From a checkpoint of a small mixture-of-experts model trained on Wikipedia: 2 picks a token.
Below are experts of layer 5 (counted from 0) of a mixture-of-experts language model. Rows are named gate (a neuron's input weights, with its number), up (a neuron's input weights, with its number) and show model dimensions 0-255. Each number is 128 + 32 x the weight over its row's rms, rounded and kept within 0 to 255.
Before each expert's rows: a language model's description of what the expert responds to. This comes from a sample of Wikipedia text that the model never trained on.

# expert 12
Description: Institution and military nouns. Final nouns of organization names such as Army, University, Party, Committee, County, Empire, plus ar/an pieces inside proper names.
gate0 [111 126 132  62  90 201 157 120 193 150 141 147 124 132  97 144 141 119 167 158 123 107 107 178 131 138 120 142 169  20 124 147 107 156 125 170  89 103 161 122 131 158  87 114 119  95 203 159 135 128 156 136 120 171 121 147 104  91 130  63 178 109 117 154 120 184 145 119 168  89 123 117 126  95 153 168 157 128 113 138 163 149 141  91  91  89 112 119 111 110 109 101 168 163 144 151 134 130  94 127 100 121 132 129 115 198 153  91 131 103 123 134 196 107 118 163 118 132 174 128 142 108 156 139 130 133 109 183  81  56 115 175 110 132 105 184  93 119 133 105 124  97 157 118 135 150  98 107  62 104  99 137 113 155 120 177  75 100 140 132 110 129 132  67 117 183 131 187 145 142 143 113 123 111 219  68 131 132 138 191 116 107 121 128 204  76 172 140 143 110 102  79 136  56  79 106 192 110 120  98 111 134  78  88 131 132 145 150 151  53 166 112 187  81 173 160 164 153 137 128 135 116 163 102 159 178 142 175 138 123 137 120 153 173 119 135  97 149 143 158 120  67 168 136  56 101 142 116 123 151  83 167 170 181 124 109]
up0 [150 138  59 124 156 134 138 114 105 205 140 112 159 141 123 129  97 205  78 136 133  79  65 143 105 170 122 108 115 157 131 144 143 116 142  85 164  74 108  98  77 165 136  94 152  73 108 133 128 151 166  47 128  89 136  85 162 153  97 120 104 111 159 102 193  83 162  83 160 155 137 105 191 150 178 173 111  90  89  75 100 142 144 164  94 186 219 120 116  80 143 122  90 148  99 129 168 147  77 133  62 125 167 165  87 142 158 198 106 148  91 124 179  95  92 170 123 112 127 101 124 117 129 133  90 125 101 121  74 116 157 124 133 172 137  84 146  75 131 100 109 138 183 111 154 164 154 133 118 167 156 109  88 123 128 147  87 127 110 121 149 181  91 122  89  85 135 136 137  74 103 188 125 110 126 142 165  94 138  90 112 159 127 146 127 148 114 136 136 148 180 113 131 161 150 147 153 138 198 149 161  85 130 156  96 137 105 159 119 118 130 130 108 137 225  97 120 145 127 134 114 128  88 114 189 124 163 105 161 138 142 134 132 107 143  93  87 133 106 135 173 136 161 120 112  67 139  67 113 191 148  52 152 113 167 136]

# expert 7
Description: Table cell separators. Pipe characters closing cells in wiki tables, often right after numbers, names, percentages or parentheses, e.g. "United States |", "113,403 |  |".
gate2 [107 161  93  87 155 176 109 167 131 159 114  88 144 142 111 146 115 126 111  46 147 122  84 146 117  88  84 165 126 115 155 127 130 120 136 152 157 137  37 127 100 138  83 160 141  84  99 137 115 121 141 115 112 130 208 178  94 167 159 136 158 144 176 101 121 132 138 101 118  83  80 134  61 164  82 181 108 138 120  89 186 106 132 156 101 126 148 127 159 110 121  95 163  76  96 137 161 144 154 116 172 153 142 123 126 137 149 139 127 145 143 106 132  43 126 105 120  87  89 117 130 177 153  95 176 152 110 128 171 157 211 144 136 156 118 140 174 145  19 118 108 105 119 143  88 130 143 108 111 195 108 156  83 153 138 104 175 165 102 143 160 157 110 138 156 129 144  91 168  57 122 131 171 105 142 156 139 185 137 172 151 136 124 139  75  98 128 113 116 142  95 126  95 155 125  99 125 107 136 131 117 109 137 152  52 109 151 107  63 149  86 128 178 118 141 126 177  63 108 110  69 120 118 119 191 158  90 143  96 172  80  76 165 111 103 107  40  93 109 149 137 123 108 193 151 156 153  86 137  86  99 173 130  91 127 131]
up2 [127 161 165  99 160 136 134  94 172 115 127 117 126 160 106 161 143 138 112 157 115 167  78 152 128 107 148 121 110 129  99  96  94  95 120 159 122 101 112 165 100 163 158 106 206 142 111 137  99 187 102 164 121  68 149 105 136 137 110  84 129 133  32 173 157 162 135 174 112 131  83 181 135 139 178 138  74  95 148 130 157 197 105 124 145 188 113  92 100 120 174 151 131 139 133  95 132 190 114 140 192  93 125 128 126 109 158 169 152 110 151 117 158 108 147 125 103  83 156 204 124 116 177 136  83 114 171 141 134 124 148 159 116 175 129  75 179 132 142 108 112 148  80 102  92 167 210 140 143 187 128 137  97 137 128  82 111 142 129 116 163 114 123 139  99 118 142 122 160  82 129 149 108 133 148  73 127 118 151 141 129 158 106 122 135 162 202 133  87 135 149 143  42  91  99 120 145  95 157  73 194 170 137 123  90 129 145  82 147  83 121 147 110 110 195 110 131 152 178  77 124 175 101  93 130  77  80 211 135 128 187 200 135 112 100 125 104 130 171  80 135  96 168 134 136  66  98 112  90 126  75 143 168 107 129  95]

# expert 31
Description: Surname-internal letter pieces. Short letter fragments inside personal surnames and foreign words, e.g. Tor-f-ason, Fy-f-e, Par-izz-ia, Ne-igh-bor, plus isolated F, S, &.
gate2 [159 157 108 146 166 109 134 110 161 153 161 124 121 129 122 126 109 169 134 139 150 145 156  91  75 170 161 106 117  44 191 139  92 199 100 138 147 100 115 100 111 120 127  45 114 151  96 197 151 115 163 111 119 115 211 159 118 139 111 143 147 127 127 145 192 140 157 130 130 152  83 168 128  74 128 116 129 114 126  90  89 127 122 131 149 188 159 202 115  79 104 203 117 146  91 130 148 141 114 121 137 148 163 162  95  71 200  86 120 106  99 129 162 144 165 110 144 151 127 176 110  83  62 125 153 123 175 101 128 114 141 111 148 118 128 144 136 153  67 113 142 205 131 145 148  94  97  50 107 120  77  69 131 108 112  98 130 103 123 124 107 125 131 125 106 140 164 130 136 137 133 140 142 102  92 127 110 127 202 122 151 204 106 113 102  59 167 133 146 148 128 144 124 125  54  50 147  81 110 182 105 134 141 130 135 144 135 132 182 133 128  91 138 161 123 171 112 126 136 156 174 139  79 117  69 205 113 125  54 129 103 135 123 130 145  92  55 132 131 166 110 120 153 181 134  56 108 141 138 124  84 117 135 148 113 186]
up2 [133 119  92 133 118 107  96 144  94 114 110 101  99 150 143 145 131 136  32 110 183 189 127 130 122 163 114 101 129 126 132 167 146 228 164 150  80 125 145 144 118 129 124  91 137  91  68 140 157 131 163 120 123 185 111 165 128 107 132 139 143  81 151 124  88 134 159 108  92 158 184 154 122 125 175 185 213 100 130 126 130 163 144 138 161 105 124 162  31 115  87 200 121 159  44  86  91  79 151 143 108 147 114 189 167 104 147 118 124 186 142 128 152 114 137 106 152  89 155 149 162 148 125 183 143  67 146 191 124  81 148 121 106 112 126 122  62 104 115 188 159 190  99 128 130 129  94 157  86 116 132  95 132 115 165 171 112 136  85  58  94 122  67  76  83 174 127 126 116 122 110 102 147 108 122 122 146 181 114  87  87 148  76 153 133 153 114 116 149 131 118 139  87 149 144 104 168 103  99  85 153 103 127  62 180  93 144 144  95 112 101 102 168  93 152 148 117 118 129  76 129 147 113 112 153 156 134 119  84  93  71 118  94 111 185 132  81 117 173 137 140 130 160 105  92 112 126 168 115 141 164 114 128 174 161  82]

# expert 13
Description: Sports table fragments. Pieces of sports result tables and lists: country-code letters, score digits, pipe-led cells, win/loss markers, as in (POR, 6–4.
gate1 [165 149  77 171 102 132 189  47 180 118 112  87 103 141  79  71 161 133 180 167  65 158 170 105  98 169  95 109 149 175 149 184 130 177 158 125 151 148 166 113 189 134  87 127 207  87 129 151 159 101  84  71 130 101 115 167 168 111 139 165 196 151 120 106 123 188  97 138 178 144 117  98 159 137 129  99 141 110 106 127 126 135 118 131 128  95 137 118 139 146 172 149 131 140 131 161 103 137 131 113  92  88 113  93 188 160 164 128  70 132 124 105  96 154 111 146  51 137 132  98 139 107 120 128 123  64 136 131  76 147 141  81  94  85 110 104 127 110  68  93 109 164 117 103 171  84 101  72 185 125 165 168  73 139 129 179  59 103 114 155 123 157 154 156  68 148 141 161 113 148 146  63 176 131  97 187 113 133 119 151  68 191 133 165 136 105 103 131 135 124 120 169 121 108 156 107 142 122 175 126 126 117  99 104 141 139 167  65 163 107 114 136 117 114  97 128 113 130 141 152  80 163 129 139  90 148 146 171 100 120 137 127  98 161 159 134 120 123 146 184 144 105 187 105  92  96 112  89  58 148 108 154 110 162 115 191]
up1 [165 118 144 193  62 118 151 141 126  78 115 118 121 113 132 145 139 136 150 134  90 136 137 123  99 155 138  94 165 170  76  93 102 107 162  93  88 164 169 153 129 133 149  76 119 136 132  83 168  88 151 182 169 134 174 154 111 156 166 192 153 102 101 165 122 139 117 161 149 124 108 155 111 152 125 119 162 156 136  62 137 124 147 141 107 123 124 128 113 114 183  91 142 141 136  86 157 109 112 111 136  44 151  84 135  75  52 125  73 138 136 123 128 105 163  84  98  88 168  90 127 124 157 173 102 122 114 180 131 134 117 129 101 197  85 100 209 101  97  90 146 115 130 167 140 134  80 103 143  96  69 126 124 117 131 149 147  80  80 105 105 116 146  66 180 142 161  99  73 134  75  78 100 131 120 108 174  89 191 127  81  68 129  92 135  83 159 188 115 144 172 157 145 141 113 176 152 116  96 178  89 146 123 177 146 119 188  76 194 137 120 160 189 156 117  82 154  98 132  77 200 113 144 135 160 143 145 126 145  86 172 120 133 120 108  83 143 122 116 105 138 114 149  98 180 127 150 128  79 108 145 153 112 178 187 159]

# expert 46
Description: h after consonants, table pipes. The letter h following a consonant in names, such as P-h-ilippe, Ar-ch-itecture, Ch, Rh, Wh, plus pipes in election and sports tables.
gate0 [107 180 163 122 138 128  84 150  83  44 164 140 153 109  85  38 113 111 128  93 160 102 119  81 123 112 120  83 144 106 128 129 108  85 141 101 126 163 136  96 163 127 143 130 151  93 152 135 104 128 103 151 133 126  98 155 148 149 187  82 111 117 101 126 115 159  86 147  91 144 102 171  84 162  89 151 176 177 107 166 171 119 108 138 167 114 104 148 131  78 160  69 167 159 108 166 134  96 171 179 161 111 144 155 115 165 131 107 100 122 122  89 153  75 137 150 111 129 153 141 148 127 134  95  84 133  25 173 117 100 119 139 151 179  85 117  80 176 118 117 129  73 114 126 164 100 161 146 138  80 107 135 156  89 127 165 181 138 107 122 104  85 192 122  94 167 147 155 146 125  89 124 230 200 137 121 141 146 121 131 150  97  88 118 187 169 131 140  84 126 119 214  74 114 134  76 146 150 136 186 116 103 207 128  82 125 163 152 162  69  97 171 116 113  96 109 139 103 148 105 132 142 140  79 143 160  87 160 126 146 161 119 131  77 136  79  86 144  92  92 155 161 129 115 177 169 159 130 191 144 135 146 134 129 133 130]
up0 [ 71 131  65 158 154 129 127  46 117 155 109 122 155 113 158 123 172 132 185  70 128 115 155 131  91  81  93 134 158  95 105 146 141 126  98 121 104 120 147 132  49 133 142 100  96 180 121  90 137  75 170  92 112  88 167 166 149 121 120 213 127 117 194  74 138 129 177 138 124 128 123  86  96  80 152 125 182  83 152 185 134 138 124 163 173 148 122 150 118 108 135 167 109 106 164 108 136 171 131  65  91 188 180 129 120  94 176 153 157 150 159 101 117 172 120 112 128  85 108 129  56 130 140 146 109 153 144 123 154 110  91 165 122 163 119 135 175 134 110 134 158 129 126  63 166 168 113 177 111 106 155 157 136 118 161 102  79 126 156  81 191  68  81  89 134  89 147  88  74 120 147 127 149 134 120 124 147 121 126 100 190 134 101 121 119  88 155 124 139 115 135 186 147  64 159 155 140  97 149  88  93 107 100 137 132 109 184 191 128 153 143 171 157  78 107 119 209 144  99  89 167 129 169 143  84  96  78  96 134 116 107  90 129 151 116  68 117 107 167 175 116 121 105 130 175 189 130 150 104 145 181 140 158 100 112 123]

# expert 1
Description: Song titles, name initials. Capitalized word starts in song and album titles, track listings and credits, plus first-person words such as I, Me, My, God.
gate1 [ 89 147 109 163 118 101 124 104  74 114 121 124 107 169  84 208  84  63 170 140 165 111 154 117 149 102  83 120  96 153 111 179 171 182 109 167 120 123 136 127 119 120  96 158 177 102 143 162  74 154  89  96 117 126 143 131  80 205 162 132 178 139 105 118  89  85 151 161 120 141 123 155  99 138 108 149 159  98 165 131  92 101 169 147  90 198 133 132 144 126  97 137 150 176 125 176 131 132 120 142 176 123 149 112 120  58  83 124 182  83  95 183  58 133 144 153 145  98 187 115 226 116 167 125 111 163 142 132 130 155 121 136 114 106 150 101 160  76 147 105  94 133  71 155 111 129 135 130 117 127 169 159 123 133 156 103 153 116 158 122 137 153 155  90 126  95 104  95 166 186 105  99 142 156 131 146 102 156 159 166 144  99  81  83 107  74 151 179 154 119 157  85 114 117 112 106 122 116  97 128  95 138  84 130  46 133  34 117 142 135 148 133 142 110 121 141 137 149 118 158 119 148 138  88 159 113 105  89  69 132 104  91  94 179  35  99 111 148  75  99 195 117 153  98 104  90 106 156  94 172  84 154 170 133 135 167]
up1 [167 148  84 150 144  61 186 139 102 118 104 160 111 106 138 160  96 151 132 133 106 146  99 101  99  88 165 166 118  79 108 104 162 136 159 110 122 137  79 161 135 130 151 175  75 143 142 118 186 135 134 154 138  92 116  94  81  99  36 178 111 120 149  94 130 137 138 134 131 142 135 168 167 121  88 104  89 144 120 112 103 105 105 174  56 145 154 143 215 152  84 123  69 167 169  77 168  84 126  78 135 115 112  76 124 101 131 109 177 155 148 175 189 202 103 102 137 126 131 129 184  90  38 128 120 187 164 125 172 105 115 205 157  67 117 165 100 103 131  90 137 152 169 158 152 109  93 139 116 101  99 115 139 143 154  65 175 131  94 149 137 140 120 109 156 110 116 138 137 183 145  89 120 112 108 150  85  88 101 126 156 165 107 188 140 128  82  98 148  57 153  89 135 109 127 133 123 110 116 120 171 105 113 116 106 132 169 161 172 138 149 115 155 138  98 138 143 166 116 143 107 154 112 116 148  92 148 126 235 151  76 138 122 182 143 125 103 158 103  98  90  96 125  94  92 178 138  95 137 138 178 163 146 165 108 141]

# expert 14
Description: Colons after list labels. Colons and separators after a name or field label in lists and infoboxes, such as "Publisher:", "Book:", "KEGG: D", "- Born:".
gate1 [154 134 141  75 167 234  94 191 154 133 105 144 169 138 104  95 194 139 173  64  92 174 144  87 140 139 150 140 162 108 130 125  86  92 121 195 122 148 106 126  52 152 168 133 142 143 156 167 137 153 118 111 101 127 121 187  97 122 152 140  82 167 164  59 140 170 150  90 163 126 165  82 158 132 168 154 177 106 124 141 141 158 170 130  74 134 111 124  95  99 138 121 132  63 145 160  80  98 160 126  71 134 149 104 110 166 135 124 126  90 145  87  65 188 136 133 115 169 155 183 118 149 159 104 197 117 144 174 124  87 118 124 108 133 129  76 172  76 149 206 147 118 105 145  66  99 178 124 123 129 137 134 122  99 147 133 110 149 136 169 112 123 132 100 116 112 126 164  85  65  48 114 105 163  88 111  93  85 127 104  78 202 139 137 163 163 173 147 144 125  71  81 108 133 153  48 123  92 159 118 131 116 127 126 112 131 138  87 176 123 193 119 141 163 163 160 141  91  94 148 130 104 100  93  87 120 161 131 142 125 108 151 132 145 101 108 212 119 107  95 100 129 114 130 108 119 144 110 141 133 149 132 149  91 121 131]
up1 [124 138 108  84 120 134  94 152 168 129 178 128 140 133 166 112 113 143 127 122  75 142 134 164 166  98 135 156 124 146  76 112 166 170 101 169 118 152 118 135 182  78 137 126  91 171 114 118  75 134 142 161 123  42 159 110  99 121 141 106 106 124  86 140 179 138 173 135 160 138 141 105 120 105 179 108  91  74 164 128 175 172 112 147  72 128 162 125 102  91 131  97 188 151  82 146 154  71 134 187 102 146 182 105 234 102 160 150 188 163 183 149 142 139 200  31 121 111 161 101  87 144 144 112  98 108 196 150  96 139 104 107 145 145 126 122 116 118 101 166 109 101 153 160 120 135 120 127 175 169 103 173 170 146  97 184 134 132 134 174 145 112 144 156 115  81 109 168 108  67 171 118 141 180 154 156 150  97 113 111 114 169  98 155 106 144 114  87  71  85 103 134  99 157 109 120 159 147 159  40 114 118 151 151 112 111 160 212  68 148 100 145 195 128 106  76 107 164 112 153 118 129 120 153 100 103 126 153  48 115 128 121  67 118 170 118 125 141 145  85 148  87 156 127 151 151 133 133 118 131 116 104 123 109  97 116]

# expert 25
Description: Surname inner pieces. Inner pieces of proper names and surnames, such as Kings-m-ill, McK-in-ley, Sask-at-chewan, and name starts like Smith, Kenn, Whit.
gate1 [103 161 125 100 112  99 172 136 115 105 136 141 120 108 163 147 144 181 101 122 144 123 111 143  44 139 126 113  88 109 150 156 134 129 132 116  96 141 131 141 160 157 162 197  91  50 141 132 106 138 127 218 165 123 107 142 150 118 156  98 150 148 140 126 134  96  72 179 111 116 125 122 104 162 141 165 163 143 118 154 103 165  98  82 136 130 162 164 119 111  60  67 133 156 151 103 154 126  55 147 147 112 141 170 116  52  89 136 108 110 112 127 108 115 148 167 119  76 112 147 157 175 156 131 129 208 149 121  69 128 117 155 139  82 122 141 129 143 114 120 130 173 134  70 157 164 123  56 127 208 134 128 101 151  90  73 161 119 114 131 143 153 138 104  97 159  43 196 190 179 122 144 146  91 113 116 128 125 137 177 126 113 144 140 119 126 113 189  89 121  88 117 195  80 168 100 124 164 130 122 131 153  91 109 139 158 127 151  64 127 144 154  71 171 111 142 145 137 176 101  66 118 124 149  91  59 147 176 112  95 115 154 190 113 121 101  94  93 106  63  87  60 101 151 166 182 173 167 146 137 103 124 121 121 139 163]
up1 [111 193 132  64  88 138 111 173 157 141  86  70 103 103 156 141 174 100 135 138  92  80 198 120 169 115  90  84 122 195 204 105 159  52 136 114 161 111 144  80 119 143 108 109 157 120 115 122 156 166  94 129 144  97  98  89 111 118  74 147 165 178  63 160 159 136  87 172  66 149  81 105 171 109 115 114 114  88 156 123 131 110 114 127 129  41 147 160 158 163 158 157  88 131 107 123 100 117 173 171 155  76 169 104 179 136 119 149  99 170 170 132 117 106 126 123 125 112 167 131  83  98 153 110 216  96  85 123 111 155 125 156 163 162  94 116 140 106 148 152  83 147  92 145  80 152 201  79 136 147  85 166 169 115 146 120 178 130 196  96 154 145 145 100 181 142 122 143 104 138 127 112 152 116  88 129 157 131 118  73 106  93 104 192 114 153 145 143 153 138 148 147 109 133 159 117 165 131 148 142 139 110 113 156 174  91 163  29 121 120 130 133 167 155 113 126 146  76 110 151  80 106 111 115 153 146 179 130 124  91 125  96 105 109 171 157  97 105 139 129 112 117 135  78 171 137  92  71  67 147 138 120 143 126 105 158]

# expert 11
Description: South Asian name pieces. Inner syllables of Indian, Arabic and Persian names in cast and credit lists, such as Subh-ash, Khur-sh-id, Madh-ul-ika, Shah.
gate2 [120 129 106 183  68  74  77 151 119 163 121 155 114 156 157 131 184  47 114  98 163 141 141 148 136 130 120 110 217 127 132 110 119  89 114 154 173  78 182 162 134  72 116 105 129 129 148 153  85 119 141  44 159  83 121 171  84 171  78 127 108 120 121 122 142  99 130  93 134 178 133 148 156 125 110  56 171  85 177 138  77 112 100 130 155  17 102 173 158 184 123 157  96 152 149 144  94  91  87 105  74 161 122  92  88 165 162 116 157 113 113 133 162 107 120 194 124 146 151 143 132 188  90 140 102  96 163 192 203 124 133 186 196 171 145 120 176 180 143 176 138 175 184  88 112 103 101 132 133 143 112 139 128 110 146 154 115 151 151  92 128 141 102 105 145 173 121 108 156 109 149  81  92 107 145 193 126 113 156 170 158 122 137 157 100 112 168 120 130  72  98 160 166 145  90 130 124  79 147 119  77 134 164 159 132 156 119  91 145 109 106 130 159 105 190 152 175 127 106 150 141 158  75 153  96  80 158 125 136 139 136 116 111 154 131 133 113 146  93  97 132 120 128 107 114  86 160 135 136 106 154 126 152 124  89 144]
up2 [116 123 147  49 183 161 150 128 118  98  92 151 117  64 186 158 158 119 141 114 138  94 181 175 147 197 153 126 164 149 131  94 108 152 116 146  97  83 160 191 121 101  97 126 136 114 126 120 139 113 183 141  42 180 102 142 117 116 126 142 149 119 168 134  84 116 168 104  85 163 116  59 130 143 113 102 114 131  83 178 113 155 152 135  92 130 157 140 126 166  91 139 138  62 127 115 185  70 133 153 180 126  81 108 136  92 103 215 156 153 102 158  95 121 127 133 128 129 108 120 130 165  96 150 116 158  58 158 113 130 150 109 105 134  97 137  93  81 179 108 137 114 142 135 156 127 112  79 169 129 222 106  90 122 125 134 159 159 105  80 162 136 106  79 129 112 125 135 199 176 154  90 134 150 156 137 112 137 169 127 138 142  96 159  99 123  97 186 113 108 102  76 162 112 151 132 134 161  59  94 150 173 154  76 148 133 136 153  76 116 112 176 167 110 199 125 150 108  94 113 173 128 118 164 202  92 122 172 177 112  78 117 128  89 159 150 103 135  97 148 123 150 124 197 171 129 102 129 117 133 143 153 141  62 101  82]